Experts of a small language model.
Size: width 128, vocabulary 8192.
Training: a variant of SOAP for the experts, 479M tokens, 10140 steps.
Below are experts of layer 6 (counted from 0) of a mixture-of-experts language model. Rows are named router (the router's row for the expert), gate (a neuron's input weights, with its number), up (a neuron's input weights, with its number), down (a neuron's output weights, with its number) and show model dimensions 0-127. Each number is 500 + 50 x the weight over its row's rms, rounded and kept within 0 to 999. Numbers have three digits each.
Before each expert's rows: "mostly gets" lists some tokens that are sent to it at least half of the time; "comes after" lists some tokens at least twice as common just before its tokens as in all text. This comes from a sample of Wikipedia text that the model never trained on. Tokens count by the router's weight.

# expert 7
mostly gets: " Total", "See", " JPL", " MPC", " Preceded", " election"
comes after: "-", "==", "\n", "\n\n", "|", "==="
router:502507528500515502550449512477495457585574578569483417501588513508484509520581432546528491533456380525453472485565572404443528468442494540532558467542527550499488495507423481487478526533509528525520494497402576432587547548473541573566482430434359515512551530543501465438555500567466479453569477480537496508460479535458414477498530581528424421508503638421521531550452525533558388531515
gate20:512466381547573515531497519503514558508504592491481571511388557544513518567575489464536478531460501504561497394583458523537436436488527537472498478466532574479449525470474482503590536476541483459507530456499524563428394457438508392483558503484506446526509452429491481584534571531549431498506559464455537413497572494551471507555510355483501502497509531604464641488398468486543492570477
up20:451537486533500417395496533493457474492451526421458481445509437427515497507552502488472443542488509442519432485540510485543545591529460560528522577499535465462548478487611521545453366537527528498550403453577517468497596463491421456459484477509452529525476484446496482467549478489543472501483585481570458448518501593436504472457558513519586407650511488449421555381416513508480446447413
down20:539471480440424528486458582479510476460410436456505556509416479485487542472530504517392548463505494498473470465480542497509499502517465493527537563510597578548662413550507435457518435563444561456601461551485519586524532514559385553506521553419487459589574495484467533484469390541540478552525504589497501511553410462474511405489507597516473479478504471505527432412546462465556459516563
gate21:574482475457475503436435432440543378567542467514445521457517553561536478519498489586553455510509409576526518581653472455529621432433546503496550425457441474503487490553573481537515641577430466569503553544523576497510508429459540477457540512557424471511474528465555466475530525521470477499532535534458489600504463485501417476472434525518499478534469519436466471489503522448605592499472
up21:518461516504515500493487457494482484598449504449513573406576561543541572404425483495437525504524535534489486511461515471502541434526483499403501424437514468395582499515426441487448536442492500485488551580485537431453459509583463468541446424513536520525500537521635441574551479620471439481504413472441484376506486532500605623521459476515423506477504549537442429433520508570524501497499
down21:522483566529560510513461439476515511520437415515535404473423481516556582534451432443464487542523512479480455486397421485505506482457488505539483406406441494513524451434405526543524552481458551506536531471577638458497499452483515507520505442556536592473523486566525469450467506530539316484528438544483500550452624476518518555381489463551545459521452479395480538509481419514462480525527
gate22:392481472523554542514482525556544622431454518556488496508501464568423536520479416408508395542542505462563506525467432550508561425502536501591542419520365527516440424550447487472466501489525483498520522443483469444538512569456457522550549433554465446482503524599509468501464504541508479493513474554464567455510494488484477605501571475518510500532457513502526478373421381455598424551426
up22:573567563524522368502534594498463504460549479536477478408522429487485501551461412500497501480457406475449397498421457490521533412491466513564508552590528523475552463507497425518499474442435500597618494429531482420486568579533508550468521563588535524431572514538490567504517495514476461481539543528525554520440534499503384483468553479524541493404489455487576485487535461477483373542415
down22:562454508490411500533565465505495494493544438576499531486501535463590569512503563445587523471507509460435438495527433487469466464582519409489596549483502414561525563477582508482582509435558486396436485504585500554475536486388526498500464505515461463558499466401398531481525454569558459558520517413544535492491631526477489493538438469561529536494452489587465514520633504494472518467399
gate23:407441539541501559587518442561514556452498468454549578578536520506522558439500605510574506486473556455544576464584514509454535404482513508529612467517544598519427534594492468426495609498544541579538588560554518488474553467494503507470505546499501476520485543402497574490517546544544505395469545537473576445524508479531456446450477459538535537412427509602507464436510451465570536506448
up23:488483559524465527590331496485409469513461409459486525495513349509471583471456539541482448517494409510567510444458514505449514541506483509459460564568515517472507591539458505476515480527501473521596485465476519528457520436516499518495451503546480463562466526508446520434587482611472417507511516535513443408617461426615532586507480471523512446518566492491487511445536452571567401446452
down23:488479487460556544433575537481584486455529433593469439447403426462549473446480544514528457481538525553507489436556481448500439488603490450546511569524429525458513520528494584492544515577513452394541529511500473524522530583533437482540424470511556529501525469524572472500514577516475478454546562474540437572511413561509485378469538509465556448550440594433459586629620485465507467524522
gate24:476548636576513548438422594487492440486528523460482420451559515496518501558525471469532551535488446508584516499577512553485370585552540542416435511485592552394444491518491574481529561520537524495498574501390574445510476519514491616466462495457537469543536528449459556476569551446575450522493536522556430577478589441544478518467604524530534517516508505470557570531501473461475507496438
up24:480559553480501490547552449378499450525509586503489472492546521438593529526434484490508488479495466516568476531565486534451501559559449407461531512495593464492442404490481511427524537582586496539528549501531498477534445537459511450472538445322537485457483478521474422490507521609530486454505493412468616538461474540526528561442568538446444624557461454437528552488556494477407511440460
down24:493548550540584582510532479459489478527497556415412522569529447550578550513456462624591576440492479424484572505412480498451538476588441429550470493483548428533562519477526497449534480434501494535561484504565490570503528491427510459511462463527511529530527529507494550523475536495433482342480472577559482465631550455481504461544423468491428395509496559547462574453400529511457495527495
gate25:519494435498465541573497487517546438531527500535585523456520478487521441492562469545458470404547592445557551541491568490503562493426558449441510502540524457471510554497568530422467524467546559485423463529524504450554528577462539436582508444549530529499557597517472566459497530508528551391483400612498550452475478468534482565453421571528550517566415518430511452529400352497587481530494
up25:522497577611560545531539515507351492547548582525426508461520446413512554532434544426443563468562533462474559531506481473466455382413571438530523593570482447499484398513524497572457511540519529532468458521570580491486443505519536493517573546479458489577470564464485506490428487453510493563529422476473481508490522518557487492635482479499483423485560560484570470421378488526537517472493
down25:517527407537552531429515468545501471488495396496556553467419438474501392485424499600408570418454495514613455523551480482456518393516477507473517429444510384552516549517503431530524624445579537398520468504482507482492484501525522556450502454486495486529527508479559569466488480553524508506434498460502420429488469437480489466493557475449450505388458498646458484547468556463557462523458
gate26:483490481464515578453465358499472591535490493513505540462550472510491410595580504542479529498523437539487452478517479494568479535524535545526555447418538570499573552549533530456467535555456502513450550521455439560507524613428493516618555495451556548433484555372506559491386568467504459509544534492470515413512526451455592451521503443584551476418491555461500474576574539506515440438543
up26:514449442515454441428552506440443466475536552465519418599461543493568488496454510458500597473574507502416517516481583525500495461389509530527519496437487473492590443492470561433550492571468461467489416539467529471513398528441535582418482442554480449589505554410537472560453456529447573468520467455469522540485587444479501517437461485480381514442497351567513553484457555506549479470559
down26:486405479519553545513482443528508454555571503547482566440379443462453485475512477555448455565493474547493503455484488474514459417437465505554479578447517460449643491527469551496541456524515612496494468532449490485460453546567556543467502425499495547477428463435548537413465440556414483607545508512461514427555545442511537481503588560495526537545539505526484413576437546600430410436446
gate27:565536530567570552465504537472462509471501536520462469560540470469548527495535528477528493510402437514593576491583519522482423532462460505488470485411509519514511513436535509554497539466444546583531582545425572429530533493491536538489520587506448451458486612415444491413432508484552407484522551604589422504570548491476418531551442533485512467449372529562605451461513447544496453521414
up27:585525450565506537536547507576449478422470517511473478549436462456637455417493530441608569468513548494543565563530564478516477525469517448502405542530493530506508532515531522523537454516438479533556455575507516535644460497461491540441462586477463501394486591481459422501516436539518451424497546532538446424529407416472509548552579512544494491488549475546524537473435465530384507482408
down27:523476543482452500504574490512561450507501505497600480561525509475493571509563438513500533497514536519468466436477559459489504559530518566505414526568472579539563473463479620385436446464450400593465356424503518536446511483515532391572548549535459499505508385509499447494498498444523514558396462486463585449497474469559544487523530482524470594462471465471460439476556504585383442468525

# expert 5
mostly gets: " the", " his", "The", ".\n\n", " its", " their"
comes after: " |\n", " of", " in", " at", " for", "\n"
router:425510508561562508536456508547493414480475513396462475552415451514533520432546500535499428499484497478555567607508384564539429526608558530463486507504478564552488511476523530530472507566438446533470517497450434457481469570448432532543439523606537398525460538398512505491469446464631497528536516523576543517575524486522508443476378538534532526509413543522502592525556479514417433521470
gate19:550558492569555386427551481479498566552514432545475469474539433525491413434476413402466480525518372553557445490550554487561428400516490473533566537533526537414490527447518478547490535552506487558520584532563534429472457474561473485482541541481513451524481513462445462402501492536511511526432497482525493540565482457495409517505549481469473480599548426469520485560444466657463390453517
up19:599471542478484515492508501490581439539510457529552546512501570503523504542493593447492544448500509549511480424455558420452544481546550574525544557637490578496505427572577460416409466563446475440506516592447608484570503448501565566483521493451419525423563492450477410488551431520480451460538415507414586487513553530552495442505522488426514449476453517536435518457451489429517530436546
down19:586525506573525490504536518577630499535526471495573478457451577561591492478403441445503539551508535641533549473468401472442526452557541493520524545498529543397444449474553480554496598469445398566492547441488532451496507483487469489501534429475620501485529507486475485528545512466483521442459575492456543442529577523518431563521549529568508505532434534522544421531532498533637496459568
gate20:478522483505492521473485474562554452487472535524537633479478427533517518412578564484486528559549533506581480480507405514453482530498572422579483430485461460565557465517469592527462494537485534527467549566451533442482475501508505541632456461605470407487522565476461419463428543460493418568516457523589469451523468446551448522503477451592566405467465529594523612469533529435525552486442
up20:473581406451409567432472488584599528453504519565517490429412525553468449512468552437558587590530542515526607459470468509467444599496505529453487470532466451568560467598478582545497460499542519497503518496503545457574494555560472483600504437549510492522505460527573399484476491478472454515537443545526547572406437528541487537540528446530517421494548583628470557463468541514514462513461
down20:460440530481506501490530482597520548497511548538438470554517489534495527454506508535504531510506461520488556501452530504445449448501548559436385541527586480487440503435525581542474577450578411539553465409416541514542502557496424529514520461460508551493484534500517437589498489510454599435452438470536458594511453493526494485523505554491435508497558444574575547503447483536251448464526
gate21:447423475501615506415483492479457422501482538643523488509510473469547451439576446493438435518485509564587478498530464524539415570467559576500502493465519469531550578453427338518466489526564482583456506610495502465509463483522448441484582442508540507476539550483419423533533472431456525492529469521442490528510435404508515520512458370453472438477555527484474576468457559506523500533440
up21:449561450515514492429591547495543470411478630485494472598537448591533460573497473544440528419556415542500477497563514505469515490467531465443512507512506578407584543543523541458394443529503469497435469488517492494467510509422467477442471502647483577538533509420492422466496578462500531432572422544411536457491548535530521454477577529430523556522417514532499496561443520526546535475589
down21:408479468557429445460457470565586529417486452542503470386570495476470485487480578483443577434531529492488473480542456525502511542523455442499606456415361532503500498507545507397484484446472468429560487529442511489522469477479565511518396480458469500548502524564562532524497632537493434457454471492508474479471519522472453456375589552488495497532506470552438510460461447525666482542542
gate22:518489445501415449452500501559504494428475526517429535511513454491452490447581410467512472433404493450534445517559555540479405594507513497465516417432464477522573520485626495465599417535566500549518486551515589468485473510475490465444427508506411420552392550526595440531563441442508534497474563439532525424476514528520583427487451480501446576534472506582462477526488447431569528442543
up22:571501510488482559545573457449513458489494389557455539465497470502381465408548511447384586566567538508425573432443449442493502454527534507481524519528473457543528540539511472445565495499579565478545412456492483526488401467603448531530474508519577500500459537487522436532484531524416480556529570511516580536616497526485403437461461533489484439435500566450555482608547522573469512531438
down22:460528479493493469460463438555530512493458562496437455449495578511543534542507503455396482538433449460466451509549549405459425495517505440519644514488461489566537577545557489413441570501439560480551454523497504566522464445390443625508529545509488475549472527567464459487406451425505558552548475554466544433594479554444519480565513473494473484486460532541471525435487466545645582470552
gate23:484517495453600394566507497388450476497568426514454397500540561567471539418519485567516490428523520477477469523578489523464497602499485551460548461522391420629498535482467515569500573471480507496505514479506529446550481460502565418576518517491497589527467448550482471516546486560532449497600546526590538468577527607462531436487513419456608578490435495483551506475500508450499540438468
up23:452513565562438494510558604516501516439468506505504544511505518455502499467570507482600480422445473598518492532408600505608475490410559551449587564440546521507533525421520518451424469552425422447572495521473517452498566446492476499482443588613531467534449529457484458557478493540447548430460499467469506497499512506517527490627541504561535470438578462443464423431547566482564502587552
down23:531544496559511546524454487476487437545387551499494474525379521458384528491422504510540461423505495499491498552455568476545565459558395479517630499514439499478475403511514489431475454478433512467437444494448494410542510452530493434602514466509461552484441596487396494474542447492428491519564525497505481436494548580560536452539474454512581573560429483472515533456623466467593475496482
gate24:523485558523489561448470529420465529584490454435469518568567475587488539517529528436491421473539586459536551511420386667516544555489489540520500476499532483496495478527506497481474409516522569488508525531433508537423468438583542497454573457466481484578467505487505499522495383526449531511463444388504582479545585518470508452513619464477503634452482453474521594447581483514489485558523
up24:517479464419480466509507528555569521469493496554542472464492593459536606536499557541447492485490471496507570459525516488588460487531431505474519515591472529524491478493531449510536554510570493553512477521543516529607565541410403397617469439485516532453469496508469447454534525424465502555519469540423292416532482544482407453528519541552475471447503543484501463480382521537577540443567
down24:501548477513441555481470500425505437553551459390503534378519443562447499511482563420480473485476515492477404516485494448470466406446475550493599472393474479527449549524447499430521539401575519518468488523418493519501581446483506513502527542523495450541480485511519488495489379504459533490556513483483502509483545481425464408525552505489476539516489477496457550478511529496770540535525
gate25:470426438480476530532421502496467515481443496511464574507457512446471521498567549479558463581491437470503503439599498478485418429471563458470547507528577465498525493498513534539573533488540559576457503583405435540463486443587435521449481564532496412600439463392553514452588581497454449540431513503582577454594546476517545485589581512518533608457489447470562461520517463543518581542504
up25:486478527448556542473495561418549522536496545445387426511562507558500564492500539465529486485489508516462573402461596481500464509531427526434524544554418532453535528536458504413478535409495526465481464421520475556434461533431567577530538465501590521427558580654513503520465549507479525470571501499483458510479444538515500473511571612422403526388527537565504598486471514466497504582479
down25:437481483468467499487535588501482563410508517541546465455510473433565454568437504521514507589459509485463549493431475486452455559443528528553574443451532535546505436541532567553441534553468572478509431498529542425499458467512493517549491552414555464499433403484508546517495631503473468529543519592495496479539531502557417592480575505565456446490547468470479498509461478514742479530534
gate26:556418426625504475400484621534523466434451509469450449499530448545583524457508492496435491510407493549448455548527505590480511465538510488488501437508496463441475487520481546430566551515428530572530529567530506412403400500568547501524481548511557480518556460456499508357598512431441396537454483552537502455464477485555556464438534451460518472422539491519464500497565565438504430475472
up26:574545519445550537548486476531424488540471510596526485550498572406470515557470546437530514434514574557544579548442426527508473512464428462458546596547524506437530560514450562505410454443512459562504514404438474506467588526458550457556455476530542544417546581449484507554502486470501495534514555492488532569556528549505524402462449535481576444501482482466437413572567375471497603582477
down26:523466553470615486492496551515540479504507495499525456474476505440486632564470413498537627465476543523480580489516524397447526442522438441492458547515504470389505453546423486587478531509441548537462420505476513544544452510396467490463552397450448558428419532483470569506439571522462483500604501471436521520476549485469391514562406539497626482504527488475550513523491510459567488568467

# expert 6
mostly gets: "–", " ", " \"", " (", " $", " '"
comes after: " |", "|", ";", ":", " in", "1"
router:570487467538404440560557437496462541502557501567494533546533543415475495556427502525540480500456528589472584469437516411486543519432435446455595481512462418566482456483461462523504421527537494526482473592561556563472518485553470485555551545526571520524486536550416448560443575559524521558526462527621495574526435568490580543560500435608562564570481486490530498459489573471544590511472
gate20:504402518606566477490485489575490407478509443497472509577492531547532547561493597447513482490535502492465478387552394448468460554585490471520559505500522520492602358560500441513532576553435578483503612457492533478534466492540486462611449453503567512505544464495503521490507507438565546408542509457567521498474543577546453544542595399560561494506520537491426520438527475495500467567475
up20:584493447478584527482466468467453522400546460590483353478420478374453462554463452390515460460460463537465453476529479450547568601555546546457507443538446515489614439377527575503526607464465535527541466522446459448444485510519445502513497460526516465481505495443525466531594566423542505490500458512498486468503439596534490507583524437524556488437488536470552554487478513550538506546534
down20:504507558527449443485477527439562387454476524541466470585509537447465466471528564453494512514563555414476447488568463484491463585531528421492525346472424566548583465483425540503481486570487457593553604442465367431508476467526492466516521505587519483590443449573512459400441478473439504455485575494406516415519512537571539515517466530560484528493524527516557504472513452454539452479461
gate21:472536489557495535566502393457474435575459470393535546581545463486533468387533595543544393505416559500531535517429548529459474482533457405502485435435405475472534586455521506475461481544380508593587441491506448477596448486440475546515487515491511568450554553506408484442502494534473502475499480585473488505446515466539461531598539409513494526542481510548514497543441480397525549475467
up21:526456609536529475529500391538478497544488498476500474521606505646536515562632610545458460472554542518421510526485508438428481528609580524443565508495517485516443421438481488495535494514456552480602416552455374559568480499569463480450530473501456578483547454507511551536436504546460467486429480519466533500508490515532493437519547458599450408443471540547557461541477470521456510517499
down21:468458490564611494478540465476527487483530478462491496490516448509457503442524477559482489505476465529446524496455484461479567427403517467521545421436399500537562483503511524519531380549493489583484595511445604477566502583433581449508553562548506474511431476424504485435504587642481532452553398428460522466517608505496498469540553446532494524457499601458539417572526454586465504530433
gate22:402486471493527497550471449455538554601585447461542437535493547537653489431546475509520524500469466532461531507512429439437385501507495539445574435543580479471541411509517506594457516449511548437476513455506579441461529539500498493507536500559517463482566572480575455458427460427500500425426532526542500540541451543516524477520618343535482490471438459569478608478520503543504524505470
up22:415588501522495427538545494496560546590456555568413414527492401528578472486573477459418535545518474530537483509564481425473478473529487575558596486519530560513478480498464493475466584492553524529585515546466514470468575448545420439541491523469491457478581531548489537520501380621506494604425511511509446502563436589568426489546516521428486497540519606578428509509496516480451505553464
down22:498579517492556492501440434554480477506600485470464540500492469478492493589501390518497466517539499522582487493491478457530477460549447508451445383560501655493532418502556456515569421571502541436452580424541546558478568569545465461465610470520463460459427461525500433434455420474513468453561529516504497439471446567511576509464487442460491554434555511405493490567590518417499568471521
gate23:474600566542463497457563521531448494530476487462592531547437507464515469436476473492447573563590576420508551492477555469439566535488567517532596478480385479533439563450511460401563556442489540463390569524542419456531466511515442572454470423483546420443438554555510503539540481433475480503552447495546503444443511476477545538546471370581499519544445536460424553558544507494546510464482
up23:529583531569518561516475515463451591422509508549527525487551498456463509428574569462501512511524574432506495524481505570493487441515533550522626495450447454508392488453382505493549515476522530557539463466538361533593432378518508475440481492521486482536465506497416400505555475439468476455485474569569555542435444521437614465490597415517452469541544530532572463496513551490528466508444
down23:520529463570527527512577480487481465487484542496497461563493562455532355508483443419548450528448516496466521559355438532502594617495487431443536558464459448541537513422492519544542384554583430554601592493521519476442462527451467499583520472576499548486397492495432511448566439520544460496556520540531446386510475512466557514495505499449518572471446483420543542480499527525497492445461
gate24:528594480515480549495505489474457480461498509456430516560411514472489493600600411456489472454462425504562543568509447459540573570513484526560676564546556487495465519503498485497483554518437485516557453567464579455503449485561490452669404484451554444493503523458483439365467521453550536533424449534498486552514552562496503510498416523461580503491473515498481581465459542497491523444544
up24:444546472426460632451577539495526489544474523423568556481631463500430419438499496489493507531504437554475444567501430489436562478490459502452481390495505538420422532470490527439434483514539439514432535461549475542473562483511552407381483438529517528518484592517516511480427453458450547504567535558550476606502395421472509509512511585471508441504457532547405509516497545581498498477472
down24:445555545443468513565504425422491519424478491541464513357524429576479528534490532435427532472513475487432493513519481504478478522583506535387513441455512578545493401418488507490529547563501496477498490475502475478504437569460483443494472440372518503542419533443462548524492466436480450474474579512398431470500505478509476535495518553522585431476505512541441437599547423585668499490509
gate25:498550525561563385513397473525410571479578442535479492483557389445594499473510519521433565551548483536480504434425546541435574320480500446519474455482523443475405456470530472467474484521554544579524519521595473510507514513491505465648524476474566533524529520461455466558460446533498466520421445551498503483466477530449500570435505434507381517514471521565531460439520542520516492486476
up25:381545492519576483523512490409499516493534441496510546490562528503447476502563460528511529544467500559538528509455533485467529416449499530476405536397500540490500473456521459460456518409486461546570450432484455487536489497583456415459519520517627511449523447474455464469559498535584476408458524478527502491534402418521584519414500463478490442615477489545397576456558507520410575502645
down25:478525518566521495492509584437497541473466599541379553586540580477507573506508500508465505448583568516518553605470524539517510539538517450473447457508447557508479551429485490501548371524360441471455490532512578507468480507509487499529483422432436387531504489505537444506516429563427574558554471444563459426539486510394530436590541516467533438545451535507526490452566434477568481527545
gate26:454527516538525460440389555562456470464484485438502546513508572476533526475422434559454471551486577582500544529415545537429444571532512536569589399525458519527460561547532486523453571466475524471432447529578446561513493495470482531399494533477627471504535517508390566611462523568464513532496509586414454585539489497484487483547477454519627441465508452464415497452516524558518484461490
up26:418493474574495494495409554478597498453419476525500471535425535519521487561508483479536531514556586500545447405448483582515481494410555514529579447445466446497556489522515490442491508576476426525482591463486496532441513357499457430556513497576458520473483476572566572485435441430535462543518495494471498512503486515521458507539397592464554523512528565423477490545522446681475502501404
down26:547520465554576583606477522518517464508525466499430616534473499500464488511499456460449507561498560512512511506476455485510523499562536477515459578518488386547432492511437480546563438535501521529517511512337405448476535463397553434511472503644439554438378489496515591487578452479491473543447535545529449557481493508594445566530490391459480470467446527494553470543566506518430493514534
gate27:512569520593456447495480617622459434454504467399420529505507392470586528522543487552537353513498438475488504422496519499473539420445514506547469488489446414486540531499561572501569437480456499568511478501553572587448493531568590544539536455562542597465503552521558525510441464484508502486515487625541450411541559477459452481432443500499467520491466485497491522515471505401545476466496
up27:451528476498527507526558496462529553526516468603473450451539593476475513609485448519510485445575442525534499468403481548541471459501514539447446452570513471519414436575546474586616477522432427513491512549509590488479495445541468443484440544527533466423451491472457489407480556433516457400476542445563567592473504438530459524448478506396427519586594514464536456403481510447552544478569
down27:536460593557527459475508390564446533545538515453498390542510441492452526467433476393470442474563506460616494505484469485445546462598512473434525508448419537463520514387502617433499527511506581499473463516503418495480570523595404501572464447501430511505475478466520455472589564564566491525492532508448568440510514539467548480520538435498429583536477528523458460495513482425491395456559

# expert 2
mostly gets: "199", "198", "201", "200", "194", "197"
comes after: " ", "–", ".", " (", "5", "0"
router:482508493462463534523560405453456482477436586592477511461515501486518486576424613418421545488500476591495448571440544476507510519490543501525471518507430478512450454474476518512492462556472489524461499535579552460550531463593486544463610434380508496509482519473472521552490561496403582579559478476522549578427467489407431499497472403500421482564575437568460566472449501602553512572507
gate46:477485511472537519488501561525486383544496508433383486526484505539589561510477609490480524446581480511479546500525506477387531629496507480492567422490486482528614605479518462547437388486390560540543464535537446527487510526513535526467480527540456568510557636520459484486481530475453488446477467590507460542477447540547417470490546425471469442505482513547516499542500494587506462604603
up46:539449549499522448427496474553374498515430480499378558543525501458536488510532533550407505514592452494476502592438523561484392512516550498515467575496485400510527470428429597503489553447450516462399560475486404557596517459516573526520439554492505522450595509532522439489471540517506474475433576507448555441594548532465506395506517525620527497490526501528503551483491426567447491501471
down46:555439515482445580507532493563472596497525548472469562496408447564459537442496399455529578575458565424436443515477478462489428508450521534443486657467381447465514461498494499554564539498415489579463488414436575524490481444513520477491484499509489557505423561494563445485510478440515442529575508469505543546551489531546479416433454461593525469518488420552491491600569513529409479503476
gate47:524450509571436569457506563494421481486500474489510483492472483591558559404542459528464454548489516528567383555509413409464494464483509517521596369459507538510558484467495504568446510497565500590445495515560498523601517413527526505554563484462520459477532598530429459453520608445501429508491574571538447465499552405548460532466546415467523417523460493478509513613501513510444499435556
up47:506573436468480540467492493452517488521405441466509437593469472581519487476565493421527584555508591468429496508485500450561568515533492603569545524544515589529534604457447473469476567542506479508464543446476479484575555488445419521627527504477527525576490466547603412473579455495489505573453543467489481415536501508532531489416575557507499540438567511480401411526525576497469455540421
down47:561512429487501488468516412513469490534479538500441514549551478520393460528462624450479450525534443473535488457492510375549527569509462467496577554569565503545477556502527470509561446517559473470545491417549411508623517393584495541492511423492549505560526521460607549495467523550481444473515521435533510499510458481513583557397553540488476573571502538533453440438489469535356424507539
gate48:583463590552568580440563550498554502454484543418505519463387454522489558537537377465562414534478471450479488427412477510488502483529545477569590532528481507430510488504533475599549460460570503432506521512457595525472568457504524574557474602514458452487423557551448530509525544577528498428511450460587496492533545451474501493463484446523482608570465491559526531467472629488451458458490
up48:426494391485461546445509575487608535478457387507519538491487484436502590545486488450472504429464465442449584457529491434444512565487683568452446475498534452502501490487477523555469453550520419451501502448494422416542536513481526482476501510471486575533531505437465464541520526564502523564559601467463534510559556508608530528587425438461585516524419571563503475516428448489529473481467
down48:432606442486529623514449556596523595465527474540399424557436455517437557472511503426470517441529446529503471434481473510506487476578454479448442543361571484468478550496545504490506540500504514441400546559490492457551493521434471448522596460534576490521475537553424545481512507592512505446536459520516438438480462563549401565517574481431525461505543573472472488433591464497493460468446
gate49:554559505572522522531488612579549505498474538454511496418436372463591520490487485573494539427429498524529506518482443492481548486504635497493603497445406464431510545495434604576495541490449480579516589474482491439451468437530474419494557435476494473503444554473547526411561493521423487511545465533487531513542530552457521517479501500495432520464503539554607617503556581492432551562519
up49:493577475530506522449528550518509472478599512467546560451567437436566552480566518448504529441542523492470572550514513518451602564584492392516527489421511538477459587527567502510573476511479423459478420363467518430497396543513485546532532470487538510432554534449419452477473500483447506494576445515464564420417493409586438473550479499485494621437509427529488457427467506568501496517451
down49:470482425485504492490474438409544499445518447502486529496588446494475593502439520405446610435499600510542463508583580529424363437542501434413500527458585605519538486560553467462446522555518442542468510546552556460532464574503594573540523477486626486514489476549510445536455481519521585462508542570467495449483475499561468509474593532482442474488508509470489498482450525568459491558408
gate50:484504572471553487481583528580526518509448568551488453405522576463487552467447538526407517486449496508468576569410590465412505430522531509510540447450479410477500421525460420475479517529459459570517528478469372479489440610561549546467525403462514496462546542472428500460495484471434465393525494500522499566502593433446478452555541433506485444531469484555491618466473493571538548575528
up50:479432467544521578565446430560479434517506420511457527576426440476513482548489473502446507505428531509517505461531472523521501535451605508638469581483539457436470525487446524527493454479545607503536555459421483561508533435456498470560536570515462429440424488451506528486465549455605516535593475373432459502472485450505460545512391539511575503455462515462525535527400603548523508470401
down50:577545508524652497495379528525464508429547545561503410455387524468424409510582480486547420562490521556537537469454465533514483519618455549542608506498552524498465451496448578572476492423433509457499513513486462497541515521521485509543521523486459460455570451487524450469605514500487506517432536504495461482465447543557447565506511522462508595457456557488530427445500477481651588537492
gate51:503467507505523524457467405543517545500389560547456450519472487502500464493486562469469541467400506540549519440531450625467521594470533506438466454449446536481393507453432574576555486499530580401480603471480462583433458519530490447486552465556449484410513515461438510480468452496415445480495484420480544581437513528551495519474429473514539560465600501541563524602486579469558580478438
up51:499416530516510460521443458477500612423466570578542479498483515565521458568527443535493466444491535550546544427474477559520469527517432508464433388515491562406488448418444589553425421494562616434516530522511539596476549436516568464529516467567471453519459500462515586586550474480519362565382467449470486510508479530512539535456522494521514522436509459535571488494572571511543563510512
down51:489499511467599488507550569603476364561525479542477446540591511475468483511531553514500433453498444531617443595575527473562472492510521556478442515532535446502553520500558478469487438558480428473504527486472545478441483511610538539406443487637378547425501521563525420499526577579546536498451551375513529554478540471520458530510424452509467506541489454421482560489469512476506476473524
gate52:480480523490597501519398564512478501427587470423491495557411385449520465499538473433524451515516478455506498421459536433559524527575459519497538495573444452418503487414496489511518504564538473552518466530477392440543467584520474497572513516347523481402502460437433568498494479489438589525486463587467517469606515433497432509484401500513538451446441517520567558474498521459476450419520
up52:490504567506597558567540491547445365483563521467405540481544535479531439505579539437469458585426446564492449555547547465484523498518612549368501534527426501505423495391521463584494504510566508534574525580420498483525501442530489487588548457498501432537478537479390466529522550371524568572530543544500531585558533485505500461537496479472524492491421485520491515437546479508549519519482
down52:479602529499514455477429512526483450480472515499479534555432462421516535531572531375548505623466438477514477494536560511487394552569517546462490462448468529511514453486529397534484404545485432506581492506484554381532548543545582545597576506488512466427512543423420549569510551455494533570526476520560503478547523547553502452542440541532464530474487426600473549374441497462533514536462
gate53:496552579500461462509446427524569554544543470484452543491481539423558449501487559400479525383458601497528492504566466561447526486588444473430493497353484497504544421485523523492469554518530480446460530476513525479499450549477399511468499515504447460502588634478532438572481567507586405423464495439482543527538483546442437502546529411515543469509512505598522493573419405440480514492519
up53:456473495532506508492479563464383488495585445513428456573474499511540538532491540430435487424548404480449536521533522557474526492497459457512536506538392424525443424524419550413494459570473652499541544403492530396452431502454563442523418514462504516579523495546532437566493520509507538509467443543474560477575494497475472515591607554533468429562531511429484491464505554513462503590430
down53:399411411461599495453542571445522536530575493568508519548486546501438515507531504518464555464536507485586562489520474542382521531512526471527468442443491555494495536480553481443413516457479505493518350510495408487461531496525533517500470428484457536484520473514542490602470485522493525539497437501660590444583484420476509459577508494529496431530616461456565405429437462558525466522497